Weights of a small mixture-of-experts language model, trained from scratch on English Wikipedia.
Size: width 128, vocabulary 8192, 17.3M parameters.
Training: a variant of SOAP for the experts, 504M tokens, 3919 steps.
Below are experts of layer 5 (counted from 0) of a mixture-of-experts language model. Rows are named router (the router's row for the expert), up (a neuron's input weights, with its number) and show model dimensions 0-127. Each number is 200 + 40 x the weight over its row's rms, rounded and kept within 0 to 999.
After each expert's rows: "comes after" lists some tokens at least twice as common just before its tokens as in all text. This comes from a sample of Wikipedia text that the model never trained on. Tokens count by the router's weight.

# expert 24
router,169,198,204,154,201,86,202,172,229,204,217,189,160,189,263,177,222,251,204,218,253,248,191,228,214,196,229,182,103,229,213,288,196,181,251,186,266,182,176,172,185,237,95,210,171,268,200,162,187,100,217,254,315,187,230,180,177,141,237,192,190,206,251,215,163,211,241,220,250,271,217,193,196,250,237,169,203,212,162,201,233,211,150,190,188,171,140,173,191,154,166,204,196,190,191,175,203,147,182,203,193,293,201,288,136,203,302,211,206,208,191,212,191,176,137,178,145,242,175,199,188,197,158,276,190,194,231,163
up4,224,213,137,206,247,169,218,219,182,146,288,209,256,258,205,146,276,213,170,188,282,169,224,207,171,200,303,163,233,178,225,221,194,235,155,171,225,197,300,233,205,147,191,194,162,195,219,193,266,244,180,209,209,221,155,223,194,263,142,178,226,214,183,207,170,297,207,225,269,189,210,149,213,247,174,195,240,243,193,183,191,194,217,202,175,133,279,220,197,146,122,253,155,201,161,232,210,238,271,206,150,228,246,231,207,225,217,202,142,186,183,194,212,157,186,126,214,145,209,204,110,178,207,226,142,267,272,175
up5,288,180,268,149,144,220,233,270,275,220,189,146,144,211,152,157,177,240,207,146,186,190,188,225,233,189,133,160,240,185,156,206,198,196,285,174,252,109,190,138,125,244,229,195,203,176,191,144,154,219,203,204,238,254,195,227,170,283,171,176,139,223,166,195,250,219,230,235,221,214,187,189,192,175,231,274,246,143,186,224,146,180,211,221,195,220,213,231,230,161,215,165,207,158,158,243,144,197,206,164,210,227,135,208,170,179,123,221,251,168,209,215,215,172,105,229,255,172,224,181,139,144,159,158,210,289,193,197
comes after: "0", "9", "1", "8", "2", "7"

# expert 38
router,214,179,216,198,241,229,173,193,213,205,260,157,199,158,164,200,270,266,226,215,216,162,189,196,178,217,195,224,210,250,199,207,171,189,168,215,274,164,211,132,146,233,151,97,174,219,194,173,270,151,242,266,234,225,157,227,175,206,170,161,120,104,218,173,210,212,217,192,210,166,256,265,147,233,188,206,172,148,155,180,271,250,219,211,324,109,153,241,253,225,165,240,220,200,281,206,272,104,175,195,202,200,205,219,162,191,186,231,207,234,213,211,179,141,133,253,213,207,188,146,224,234,187,219,218,231,197,184
up4,223,250,280,211,203,231,269,132,157,247,220,199,226,216,163,201,148,309,187,198,159,167,263,264,217,234,243,161,115,245,171,189,190,185,219,263,204,159,233,210,205,165,181,147,186,183,225,239,194,294,229,231,205,135,180,207,192,126,217,148,219,172,179,242,155,181,174,218,183,177,134,176,203,165,177,240,180,159,179,244,152,144,141,261,199,216,180,233,222,206,144,137,198,271,207,193,131,187,181,163,194,280,158,209,190,151,197,245,183,236,120,165,124,240,171,177,161,173,180,214,125,134,200,212,204,164,211,193
up5,182,167,257,259,224,194,217,223,174,125,253,147,125,196,213,107,228,201,208,140,280,141,169,202,218,188,208,203,195,185,156,240,180,162,235,176,156,145,227,192,223,154,232,166,281,227,171,150,255,181,216,227,203,184,156,239,239,224,244,247,140,188,214,227,166,234,118,203,221,187,151,224,185,267,231,210,206,194,122,158,189,185,167,248,157,282,190,245,232,187,223,164,170,214,265,207,233,292,298,230,196,198,149,167,216,207,156,210,266,219,156,220,197,237,105,214,165,184,176,202,251,159,164,259,214,228,224,205
comes after: ",", " the", " in", " a", " and", ":"

# expert 46
router,229,255,229,150,237,180,234,147,196,223,232,191,171,206,165,242,179,166,232,193,237,254,142,242,162,215,220,154,194,233,229,213,153,177,227,197,153,191,166,169,199,212,217,174,96,202,226,237,220,108,257,204,220,264,129,223,139,243,174,185,189,207,241,256,177,305,284,202,172,196,180,225,124,205,213,170,156,174,190,190,218,246,167,218,279,210,225,248,214,175,170,292,204,229,298,107,195,129,174,249,213,197,200,183,141,190,196,236,237,191,191,245,155,203,166,211,121,209,178,146,237,256,187,206,165,187,260,188
up4,184,195,207,217,242,178,261,148,282,195,230,204,169,163,257,169,114,197,178,207,217,183,190,209,178,155,208,158,150,193,272,164,278,215,197,142,140,169,195,159,257,273,247,209,189,161,256,180,183,165,203,229,194,184,224,145,201,286,146,183,176,301,179,238,174,176,132,219,140,239,187,162,165,163,190,210,173,218,182,183,133,223,128,182,224,240,224,144,216,199,200,286,193,167,237,173,202,174,202,149,226,134,224,171,165,202,131,233,140,191,179,238,106,236,203,303,157,229,188,206,159,232,184,244,189,156,206,202
up5,44,157,216,158,261,202,303,184,262,200,206,209,213,170,150,258,150,177,213,175,185,268,195,225,162,187,118,231,215,144,250,213,244,175,161,140,232,228,209,216,198,251,156,119,221,249,222,242,251,226,192,181,180,258,187,106,208,191,134,165,171,238,187,158,230,174,241,218,153,244,185,160,178,275,236,259,192,193,247,219,151,183,179,192,194,223,157,209,194,193,183,213,239,188,192,133,233,161,167,217,229,174,213,204,205,145,238,232,151,201,218,212,274,231,174,220,190,279,236,173,206,247,201,148,230,170,167,180
comes after: " |", ":", "-", ",", " of", "|"

# expert 23
router,224,200,165,270,301,220,177,162,212,246,189,197,242,194,180,200,189,213,228,272,185,230,157,211,173,165,203,185,245,238,277,208,167,175,163,166,175,205,169,223,193,263,245,139,136,196,197,169,279,141,239,147,178,211,276,245,220,203,183,171,196,191,120,253,191,230,230,190,241,205,181,216,178,209,160,217,112,169,162,162,201,290,221,99,172,201,203,238,279,163,167,239,221,206,206,176,253,173,207,200,211,216,158,195,208,168,204,226,262,176,218,332,146,190,199,205,103,198,138,191,224,237,161,224,183,154,173,165
up2,291,135,168,190,230,228,128,138,241,201,121,190,202,263,167,227,235,185,161,254,206,261,169,206,200,203,283,234,195,123,201,228,159,156,212,132,192,214,185,272,205,245,232,146,247,157,148,148,172,209,192,185,212,173,265,251,223,158,233,142,250,245,235,217,152,211,167,210,230,231,181,204,202,203,185,219,227,160,185,264,218,260,210,190,200,225,207,251,251,205,195,227,98,217,261,209,266,187,224,151,118,187,137,276,211,267,136,172,219,196,224,263,212,207,137,222,227,221,239,177,167,241,221,203,160,209,207,179
up3,201,93,192,234,154,138,193,292,204,216,246,216,131,213,194,298,159,178,170,205,188,237,206,235,175,251,199,179,218,215,184,222,174,207,153,234,257,177,236,194,203,242,161,175,174,242,213,146,178,181,177,204,201,190,168,215,130,153,202,186,291,210,113,206,241,216,218,242,209,206,119,210,253,207,157,168,202,177,163,181,277,220,190,167,177,249,91,137,245,144,197,205,159,217,185,165,271,239,229,147,204,147,174,152,245,150,272,247,190,194,163,191,199,251,234,190,246,206,201,115,199,231,205,151,163,202,234,148
comes after: " (", " \"", "-", " ", "/", "==="

# expert 21
router,178,216,148,224,194,245,232,165,241,253,213,216,178,158,252,192,195,178,193,231,205,163,156,246,154,191,308,220,201,252,267,210,151,187,183,160,162,202,164,181,232,227,208,178,136,212,193,226,268,195,221,150,204,202,231,249,158,238,172,232,156,194,180,169,264,228,258,164,186,200,220,236,193,181,174,233,194,182,157,105,201,186,314,121,200,134,240,239,208,227,202,213,183,245,236,153,244,168,85,129,139,256,146,247,232,104,204,200,275,189,177,255,173,197,203,189,164,215,225,169,242,241,204,191,139,230,193,216
up2,103,225,229,216,216,234,178,156,234,177,228,239,205,176,154,222,222,150,214,176,223,219,148,135,222,244,252,187,272,247,213,248,213,203,222,196,211,296,212,177,251,237,176,244,196,135,167,157,132,275,205,202,210,254,207,254,148,158,154,218,183,267,257,149,212,219,181,68,206,248,236,196,194,158,183,223,269,225,231,197,249,270,203,157,187,275,231,260,192,215,258,235,191,229,160,179,156,178,191,231,222,182,217,159,208,168,254,169,201,187,205,146,214,226,150,104,195,176,174,182,234,260,226,203,207,215,185,128
up3,158,272,152,201,242,219,204,214,209,232,239,233,123,171,131,212,229,250,224,215,230,179,136,245,166,104,207,190,264,213,253,196,302,202,215,141,241,162,171,213,178,207,236,154,216,115,200,206,225,136,242,207,242,204,216,153,224,192,191,189,203,283,262,205,175,153,198,168,196,209,140,183,247,232,273,224,194,216,153,180,132,206,182,162,257,223,190,266,238,192,156,153,187,185,236,204,186,226,224,224,220,184,248,228,227,195,183,146,180,232,83,228,156,262,216,164,222,195,287,141,195,157,186,204,218,251,257,158
comes after: " ", " (", "1", "–", " $", " ["

# expert 2
router,263,204,153,215,231,192,218,165,244,250,199,213,196,157,276,169,232,161,224,254,230,196,100,200,169,184,222,126,131,201,208,255,172,200,197,104,141,291,233,199,195,201,192,203,171,310,228,166,235,183,209,132,167,236,161,210,130,210,192,173,185,166,200,210,206,254,323,193,219,234,214,232,147,230,165,235,193,173,173,185,171,220,231,161,229,150,198,269,195,189,181,234,204,209,243,177,275,193,207,123,125,215,149,164,222,168,253,210,232,219,127,228,146,186,177,166,207,261,182,215,254,227,168,228,167,187,211,230
up4,262,155,236,194,214,209,252,206,275,204,204,205,253,159,240,249,180,209,212,134,216,163,166,237,214,203,299,182,212,159,184,206,243,198,157,215,167,253,189,198,255,155,181,187,138,180,135,202,231,229,264,206,212,251,176,158,112,229,258,194,126,93,262,223,188,201,190,183,194,205,204,186,134,152,186,138,189,216,150,206,238,268,140,208,205,261,176,168,205,157,154,200,167,285,278,154,203,182,164,191,173,173,269,183,148,210,196,173,200,143,164,142,210,203,159,145,162,195,247,247,112,185,210,218,161,201,211,157
up5,177,109,176,120,244,251,167,107,228,214,170,239,237,203,252,260,132,219,189,206,231,264,140,221,198,165,157,194,219,176,204,206,230,160,154,178,229,308,205,220,221,214,197,215,192,242,208,218,135,189,256,172,265,171,129,167,132,201,223,165,155,191,186,211,242,172,235,199,193,234,177,203,183,184,219,252,240,256,159,225,219,181,286,125,155,148,176,152,149,239,161,137,287,248,176,217,175,156,183,215,112,248,218,190,179,226,174,238,227,175,198,229,184,184,133,186,201,244,228,238,204,174,224,201,224,219,126,156
comes after: " |", " was", " to", " were", ";", " is"

# expert 25
router,162,128,115,204,257,244,170,202,197,205,197,171,227,125,234,164,281,244,257,239,210,194,178,254,176,181,197,203,204,220,182,202,176,154,203,207,219,234,160,183,211,230,189,156,144,266,186,116,215,214,222,149,231,184,211,215,213,158,154,208,205,127,160,135,226,236,199,128,162,216,248,160,179,216,142,226,179,173,183,160,266,359,236,194,210,168,218,192,218,218,217,203,264,199,252,223,249,198,117,157,136,261,165,210,212,129,242,211,210,205,153,253,141,221,168,248,242,184,237,187,264,223,174,212,218,185,205,243
up2,197,226,193,224,203,266,211,242,231,200,198,147,199,204,236,204,182,195,238,190,186,231,213,190,132,270,136,100,186,130,202,227,238,141,171,155,234,289,243,217,190,236,264,157,153,299,167,208,225,237,123,244,238,120,166,143,195,133,217,140,267,112,124,216,237,228,134,178,228,237,198,175,209,265,180,244,261,168,204,165,229,197,185,217,225,185,160,227,230,215,190,181,195,228,221,226,193,222,246,188,233,227,153,213,165,155,190,194,184,214,218,256,210,194,257,206,244,178,207,169,246,216,127,183,137,178,232,281
up3,210,168,299,218,204,215,132,137,157,199,184,163,246,270,271,189,243,229,217,159,147,191,190,213,198,199,215,186,234,216,238,151,131,226,234,280,245,163,257,212,237,181,182,165,178,157,207,176,217,184,267,189,239,262,147,215,193,163,167,88,209,253,252,187,239,172,273,150,210,156,166,246,180,159,203,228,231,244,148,189,190,179,223,232,149,211,194,184,175,227,196,126,228,236,191,205,210,222,181,189,150,176,257,181,192,220,204,244,144,248,139,167,183,296,122,210,214,170,232,169,167,149,114,157,197,253,250,213
comes after: " re", " ", "s", " de", " to", " con"

# expert 29
router,219,171,205,185,274,175,203,132,207,252,264,146,258,222,214,201,217,184,179,191,232,237,46,192,199,149,262,194,168,206,208,170,143,209,158,244,235,187,125,201,213,260,198,194,176,197,228,180,288,151,227,179,267,242,231,201,172,200,177,227,177,230,202,198,260,283,215,187,232,230,207,279,184,187,154,225,163,170,200,160,178,197,203,187,231,179,234,294,197,206,147,178,288,233,173,132,160,91,192,203,142,229,148,200,194,241,220,237,229,200,193,244,143,199,194,203,202,215,214,210,222,249,191,199,159,177,191,101
up2,190,172,273,234,241,139,205,203,227,166,216,201,207,181,276,200,257,241,165,275,198,266,103,227,220,182,198,155,134,189,134,263,211,146,278,235,180,188,182,176,161,186,237,185,200,237,248,194,195,155,226,251,238,240,183,141,132,117,172,230,152,197,331,146,212,175,157,150,187,241,267,203,261,169,202,175,221,227,218,236,187,128,169,212,212,203,206,274,212,208,207,131,175,247,140,178,224,204,242,203,163,182,192,227,142,202,248,217,161,206,198,193,156,212,170,180,196,227,225,256,156,195,249,241,240,218,248,234
up3,262,194,151,215,198,175,214,195,216,169,189,190,237,216,169,184,209,198,176,157,194,110,213,258,193,156,198,160,181,207,202,203,275,182,242,121,144,257,200,254,170,287,241,241,200,145,295,134,150,165,199,268,214,198,119,210,136,179,233,236,190,237,182,192,158,138,276,144,220,232,210,197,234,175,229,181,192,157,238,187,175,277,181,217,170,123,217,120,217,207,219,232,206,231,208,182,172,190,165,228,175,164,136,251,121,186,207,211,177,172,200,180,237,218,172,222,219,254,198,248,238,104,246,120,134,214,171,200
comes after: " (", " \"", "\n", "-", "°", "″"

# expert 17
router,246,223,175,283,164,231,230,136,224,234,216,193,211,201,207,243,253,249,236,240,204,209,172,246,185,223,222,214,186,247,164,208,121,165,221,131,252,240,112,185,135,213,148,224,168,254,178,266,197,188,202,197,156,189,198,203,172,237,209,196,185,178,172,218,197,243,191,174,188,262,247,248,236,196,190,174,186,167,171,168,156,197,186,180,218,154,225,215,299,237,92,240,228,193,232,177,261,185,168,151,115,298,215,226,176,138,224,278,187,279,170,181,188,118,180,132,226,249,205,214,286,220,152,227,199,172,192,199
up2,157,247,220,217,227,157,215,196,266,251,247,223,151,216,187,184,193,231,197,170,262,207,268,127,159,162,274,220,280,219,161,162,182,286,191,206,214,150,144,135,179,223,192,182,227,159,263,174,240,232,183,172,255,217,221,162,205,225,210,243,199,197,186,165,252,141,179,174,243,177,224,141,248,153,186,201,141,178,188,161,150,89,227,191,196,181,145,284,150,230,221,196,238,230,225,224,217,194,179,168,171,244,263,200,204,159,273,248,196,197,163,183,235,105,192,291,215,200,240,200,172,255,220,169,270,219,164,165
up3,147,197,179,243,216,240,241,144,285,247,174,178,168,188,221,218,249,133,198,269,225,206,200,188,219,154,298,207,233,164,220,136,190,110,249,250,222,212,151,229,203,167,226,208,263,226,243,175,236,203,229,216,149,244,188,185,218,184,214,199,230,166,261,257,195,242,204,151,172,227,252,198,222,150,152,194,232,201,278,188,165,193,185,235,167,259,201,201,244,268,176,188,248,263,172,237,161,266,190,166,142,218,275,209,247,178,159,213,173,227,289,220,180,210,155,201,182,231,228,207,279,245,125,200,140,213,107,208
comes after: " the", " a", " The", " first", " his", " this"

# expert 32
router,143,231,155,187,247,220,229,210,249,187,228,192,233,217,214,131,223,167,297,198,242,235,196,256,165,275,231,162,125,222,204,190,155,197,246,223,213,164,224,200,107,208,194,261,177,248,236,168,242,185,235,160,146,187,162,228,180,179,242,205,214,166,224,186,205,229,245,181,236,215,222,241,177,189,180,202,168,159,149,220,234,274,215,196,178,124,207,225,200,125,203,252,197,320,194,167,221,117,240,153,158,233,162,226,174,145,242,217,184,159,202,208,180,170,182,129,174,240,215,163,156,212,160,254,155,155,330,191
up2,237,170,120,203,180,221,209,162,148,146,247,163,219,165,222,165,189,213,169,114,219,216,317,226,221,132,170,193,236,172,145,259,171,161,175,157,256,136,254,190,195,229,237,243,185,211,209,205,225,197,183,180,158,168,203,187,203,252,175,218,175,192,228,123,198,211,197,267,191,168,162,213,250,230,163,232,193,150,203,207,253,173,162,275,177,134,200,152,202,232,193,254,221,213,249,149,199,102,201,162,167,220,164,263,206,139,174,193,192,299,223,173,159,258,165,184,159,222,197,254,217,198,220,263,111,281,226,210
up3,198,199,233,231,290,255,135,208,175,219,215,187,202,187,138,217,209,146,233,242,286,223,255,178,228,254,142,290,112,259,193,172,206,231,203,274,180,183,159,182,127,187,179,174,164,184,206,224,132,215,221,230,218,227,199,130,155,210,186,230,201,238,145,164,145,264,150,162,199,197,189,182,251,228,144,244,199,171,198,258,276,187,199,256,177,210,177,226,205,246,144,180,210,143,203,175,137,179,134,250,217,198,216,215,171,235,138,182,269,230,149,202,212,200,176,132,150,235,114,207,200,182,184,179,159,130,181,246
comes after: " |", ")", ".", "\n", " =", "---|---|---|---|"

# expert 1
router,239,210,150,230,177,195,262,176,181,245,202,221,227,164,239,162,247,237,259,199,200,215,103,243,187,190,258,158,171,189,214,207,185,176,166,152,260,273,143,187,120,224,235,149,217,248,207,247,224,181,245,196,200,174,201,226,154,233,289,226,141,156,207,202,203,207,192,193,201,309,177,167,196,237,160,256,201,184,246,210,217,203,210,252,161,184,252,233,218,195,126,226,181,263,200,170,227,181,196,81,143,209,175,214,185,193,238,225,280,191,175,222,178,198,216,106,166,182,190,202,192,166,179,319,151,203,206,118
up2,210,196,281,268,232,170,256,158,234,226,266,219,222,156,233,191,191,144,151,181,205,201,205,199,264,129,185,207,252,250,244,192,212,154,138,216,248,208,240,187,162,253,224,169,238,240,267,199,234,220,199,221,252,169,197,210,179,225,240,215,235,150,202,206,134,111,188,192,191,278,118,243,229,239,151,235,230,173,208,235,171,205,269,144,230,212,200,180,193,180,217,214,127,223,193,168,176,148,154,198,225,213,302,195,152,228,220,193,219,146,117,180,156,200,180,214,218,164,186,285,257,161,218,129,153,208,219,109
up3,237,167,184,237,275,177,204,153,185,260,246,213,240,215,202,140,170,187,212,211,231,231,225,173,212,242,193,213,261,167,164,171,214,120,181,208,229,178,164,232,161,204,191,283,220,239,226,188,207,202,238,212,167,129,209,220,261,208,193,187,225,241,191,163,223,266,210,225,162,130,212,155,148,221,199,195,289,247,243,188,134,248,230,241,185,184,184,250,204,175,223,201,202,242,166,180,261,127,204,164,173,219,149,131,175,223,204,169,266,110,190,195,200,135,216,196,216,176,156,127,218,112,213,203,92,227,323,179
comes after: "-", "==", "|", " •", "Personal", "==="

# expert 22
router,273,130,190,196,185,174,159,180,216,230,268,197,155,217,231,204,185,252,252,195,240,185,212,227,176,220,203,175,138,201,236,199,143,185,249,138,200,229,198,165,174,231,186,144,236,210,225,190,189,162,234,207,255,188,192,166,214,218,157,216,211,187,145,172,205,218,253,175,247,220,208,249,129,245,142,227,189,76,123,166,265,261,246,199,200,223,206,224,237,268,154,217,181,291,223,161,189,95,180,139,195,213,224,267,212,190,212,246,220,193,189,250,177,170,196,192,91,202,263,189,294,208,162,150,139,229,187,180
up2,166,265,194,315,208,178,116,269,262,168,197,258,266,224,98,161,153,256,281,177,195,233,184,137,141,255,197,220,146,223,181,179,203,204,163,233,153,203,159,157,266,231,177,168,208,249,223,211,262,185,205,186,196,214,222,221,224,243,137,174,152,203,145,244,208,224,206,196,167,173,198,178,188,171,137,155,298,230,194,213,159,159,211,251,234,212,179,229,186,186,232,227,159,218,262,260,180,198,217,173,139,233,148,250,239,182,216,246,168,247,193,267,236,233,188,144,218,208,190,202,174,142,223,170,253,222,240,177
up3,202,231,189,203,215,183,118,161,242,196,157,253,204,186,165,229,266,176,270,197,195,212,194,258,198,220,131,202,202,209,202,194,198,224,202,147,187,219,230,173,231,210,268,239,253,300,162,200,294,205,239,213,203,119,187,223,225,161,205,187,193,160,160,256,182,213,151,184,135,204,163,232,216,217,252,134,239,142,225,203,260,266,161,212,230,254,213,262,163,260,190,249,151,200,171,184,273,164,190,226,194,90,121,223,179,165,196,181,249,173,164,193,294,232,184,173,200,223,115,228,145,197,171,167,178,180,270,198
comes after: "\n", ".", "==", " ==", "===", " ="

# expert 18
router,283,219,170,200,204,189,215,180,201,240,214,213,194,75,209,142,220,198,207,208,195,226,195,161,185,217,269,132,184,283,244,306,210,192,249,180,165,197,227,206,129,285,140,200,233,189,231,157,218,177,258,236,181,229,220,216,163,207,233,238,158,225,235,184,339,252,221,148,201,204,196,180,216,223,108,134,173,192,163,232,220,190,259,144,219,132,198,282,203,262,215,221,160,230,189,125,210,195,236,159,192,193,131,230,178,221,251,243,211,219,154,185,181,199,182,203,221,253,162,178,186,213,183,220,159,232,223,169
up4,202,209,245,172,201,208,185,151,235,178,213,212,207,220,199,185,213,159,185,145,171,213,208,226,196,204,215,222,189,206,183,130,215,187,159,200,181,184,193,82,211,227,148,162,105,224,158,192,230,156,170,243,239,143,270,148,180,169,208,189,198,258,218,144,199,190,191,243,255,291,292,208,184,139,259,193,211,232,219,174,228,241,249,229,122,172,177,200,221,248,161,214,151,179,161,205,189,139,261,188,214,202,212,263,200,290,193,202,241,218,271,181,177,238,119,148,176,154,158,202,175,287,189,197,263,124,196,104
up5,105,217,156,170,196,258,177,201,174,222,224,222,235,127,228,192,257,166,155,167,163,196,291,220,173,213,187,98,182,212,228,177,166,176,208,215,217,179,199,247,230,216,199,188,148,192,337,196,214,245,209,243,180,285,157,222,223,201,218,234,171,277,227,155,230,208,195,205,180,164,196,116,176,201,89,232,204,131,201,203,118,167,220,174,145,99,160,245,201,200,205,266,194,269,202,225,160,211,193,208,244,236,154,191,250,215,218,211,189,219,187,241,273,176,222,210,189,168,233,197,159,253,165,181,178,154,183,204
comes after: ".", "3", "4", "5", "0", "2"

# expert 47
router,253,212,212,120,204,179,221,162,272,215,242,224,238,184,237,212,193,235,210,209,207,240,183,189,179,220,264,207,182,272,204,225,129,216,211,144,172,242,173,162,209,234,155,204,132,217,227,237,207,36,257,175,146,182,201,280,135,225,205,148,123,210,192,225,217,224,252,168,234,242,232,222,171,210,187,241,192,192,132,182,230,205,235,133,188,188,216,268,212,168,186,279,178,196,273,110,200,141,209,149,199,210,136,195,204,229,196,213,186,216,175,232,155,180,128,117,208,255,230,179,192,241,191,261,215,203,219,212
up4,186,190,210,152,134,261,164,149,228,197,186,240,292,249,235,217,235,159,248,194,241,218,180,207,255,215,262,143,234,217,245,149,225,250,260,164,184,244,237,204,212,220,180,186,156,205,259,163,192,170,162,142,199,212,166,324,174,157,223,167,253,209,167,216,258,171,149,200,192,264,194,218,178,162,208,241,150,213,183,126,172,224,176,169,169,263,209,174,142,170,216,269,206,207,227,210,255,224,113,165,247,196,163,180,202,152,249,191,209,210,221,211,166,209,221,201,282,208,192,145,226,208,75,227,283,185,176,217
up5,137,185,193,95,176,131,235,225,195,211,232,150,270,205,197,233,218,200,169,214,171,185,215,231,249,205,232,176,188,203,156,178,164,188,198,240,203,170,249,272,180,207,208,171,222,192,186,196,304,152,217,261,171,201,138,236,247,190,228,134,240,267,148,238,179,251,165,183,266,173,178,221,166,190,160,195,214,207,213,185,147,224,214,164,215,225,217,118,196,137,151,174,234,198,192,128,141,92,213,201,252,227,221,219,205,243,233,212,258,273,185,233,201,177,110,156,199,197,221,247,173,257,212,282,271,265,216,160
comes after: " |", ";", ":", ",", "5", "N"

# expert 20
router,184,174,223,245,183,210,234,153,235,208,249,199,214,159,196,144,181,226,225,168,250,186,226,197,223,216,275,223,204,184,179,241,186,180,175,239,198,181,117,195,181,223,137,197,182,215,282,220,304,194,187,179,206,177,204,240,224,222,229,142,133,223,259,270,192,179,214,159,111,201,188,206,267,204,199,266,159,197,180,169,312,206,189,168,217,175,287,210,206,258,214,215,185,265,172,164,208,144,172,210,209,266,193,170,211,222,263,268,290,179,182,167,171,160,187,204,206,171,88,147,255,207,112,173,186,166,220,146
up56,238,199,247,240,139,94,242,122,225,179,184,135,173,204,177,195,147,227,270,168,301,200,166,189,215,183,144,222,144,140,153,245,253,154,218,160,168,162,165,231,204,180,186,197,171,233,154,160,238,157,192,219,223,123,203,147,183,201,195,204,148,174,298,225,211,230,161,207,193,199,199,162,229,205,244,221,171,197,162,168,192,176,223,220,188,288,206,208,234,182,255,249,193,271,201,166,252,217,226,170,213,104,168,201,230,137,234,184,272,254,280,235,198,235,227,139,178,189,199,144,262,249,189,224,171,225,226,213
up57,178,249,156,202,151,144,187,182,229,207,194,211,251,249,273,162,132,276,276,229,223,240,171,254,197,159,270,228,298,167,239,206,227,168,223,153,186,188,157,265,164,185,231,139,172,147,154,180,199,181,237,190,207,183,152,206,212,199,176,196,214,222,162,211,151,209,214,209,210,174,196,108,187,156,166,220,135,190,221,133,194,237,162,157,117,215,279,179,217,238,135,160,153,152,148,215,309,177,188,235,187,256,145,218,191,251,146,234,236,222,234,181,240,210,178,193,229,231,205,240,251,218,177,196,203,181,263,128
comes after: "s", "5", "3", "6", " U", "4"

# expert 34
router,235,225,177,241,201,173,209,174,247,224,270,169,167,223,182,185,173,190,239,230,224,215,128,217,137,202,214,191,177,229,226,219,201,144,151,168,198,180,141,179,222,196,227,178,201,227,211,190,262,197,281,189,218,208,215,233,152,140,200,157,224,108,240,219,177,224,238,205,197,234,241,257,188,231,194,185,187,138,165,239,146,221,195,165,274,133,157,235,204,124,132,294,228,206,355,170,253,154,198,197,167,196,118,154,173,212,236,247,233,215,189,247,205,173,189,208,120,197,223,169,264,231,148,197,209,246,256,142
up4,165,167,200,232,158,236,246,176,236,167,216,157,190,217,215,180,197,223,246,183,180,200,226,235,209,112,150,158,154,231,163,164,243,233,198,131,113,278,88,197,216,220,211,202,118,219,237,192,154,204,196,208,229,183,198,209,180,192,146,150,241,207,212,274,197,209,199,215,230,168,181,214,168,206,234,155,173,239,228,210,159,183,170,181,278,230,232,165,221,181,161,239,211,222,235,234,203,148,160,191,139,225,206,214,160,230,158,238,172,227,174,251,229,130,229,320,253,267,169,170,113,184,123,218,280,176,278,171
up5,240,146,172,202,144,184,131,175,170,268,193,149,216,212,192,135,184,305,246,227,210,198,229,220,224,230,174,222,206,208,198,246,215,184,188,154,285,173,188,218,168,182,223,196,235,189,208,225,244,156,207,214,260,175,126,229,223,132,219,216,236,170,226,199,225,173,218,210,207,204,215,269,140,163,156,243,202,239,240,174,257,126,153,152,236,178,210,257,189,153,121,257,182,238,248,193,166,208,249,178,272,131,194,154,182,280,238,208,118,278,188,209,177,233,215,237,230,92,254,244,206,207,116,184,199,201,210,203
comes after: " the", "-", " The", " of", " and", "|"

# expert 8
router,227,155,127,176,183,265,187,112,240,208,224,212,277,233,195,134,249,217,211,229,230,202,173,189,121,142,203,225,169,204,238,219,157,205,176,201,207,242,166,77,203,202,182,105,163,202,177,225,279,185,213,180,193,197,250,262,170,167,216,146,205,206,154,203,227,228,237,206,222,171,275,203,270,183,204,306,146,132,235,119,245,175,197,153,231,185,238,224,249,157,204,235,204,197,215,216,247,146,193,149,263,235,101,219,158,215,222,223,209,182,196,292,209,219,172,228,204,207,186,168,206,221,163,228,169,220,187,214
up2,174,208,242,172,238,164,234,163,191,196,232,237,176,194,205,141,311,160,217,181,206,223,182,144,178,161,199,180,196,281,257,196,258,219,196,182,292,229,291,189,252,230,124,170,237,143,193,187,201,232,135,222,195,200,235,204,196,156,186,197,208,193,154,181,256,173,251,192,207,228,165,160,189,183,201,150,172,145,162,272,195,253,207,177,172,212,237,130,177,182,157,221,268,186,271,168,198,157,263,222,237,232,87,175,126,227,247,209,169,220,143,112,255,203,205,193,186,220,177,184,152,218,149,269,245,205,164,231
up3,168,133,182,237,235,190,182,172,217,252,223,247,219,269,217,238,150,248,233,194,261,306,181,171,120,285,207,274,242,155,190,235,193,183,190,268,266,164,173,154,207,177,142,128,174,109,205,202,261,218,155,203,172,194,169,206,199,183,154,189,178,258,162,177,217,187,262,214,186,236,176,202,192,200,215,269,155,155,249,132,228,219,232,230,215,190,290,217,226,270,194,261,172,206,200,226,198,207,193,155,262,252,172,182,227,173,215,276,172,169,167,240,221,249,252,225,214,200,173,190,216,161,181,176,145,226,125,246
comes after: " ", " (", " re", "/", "(", " \""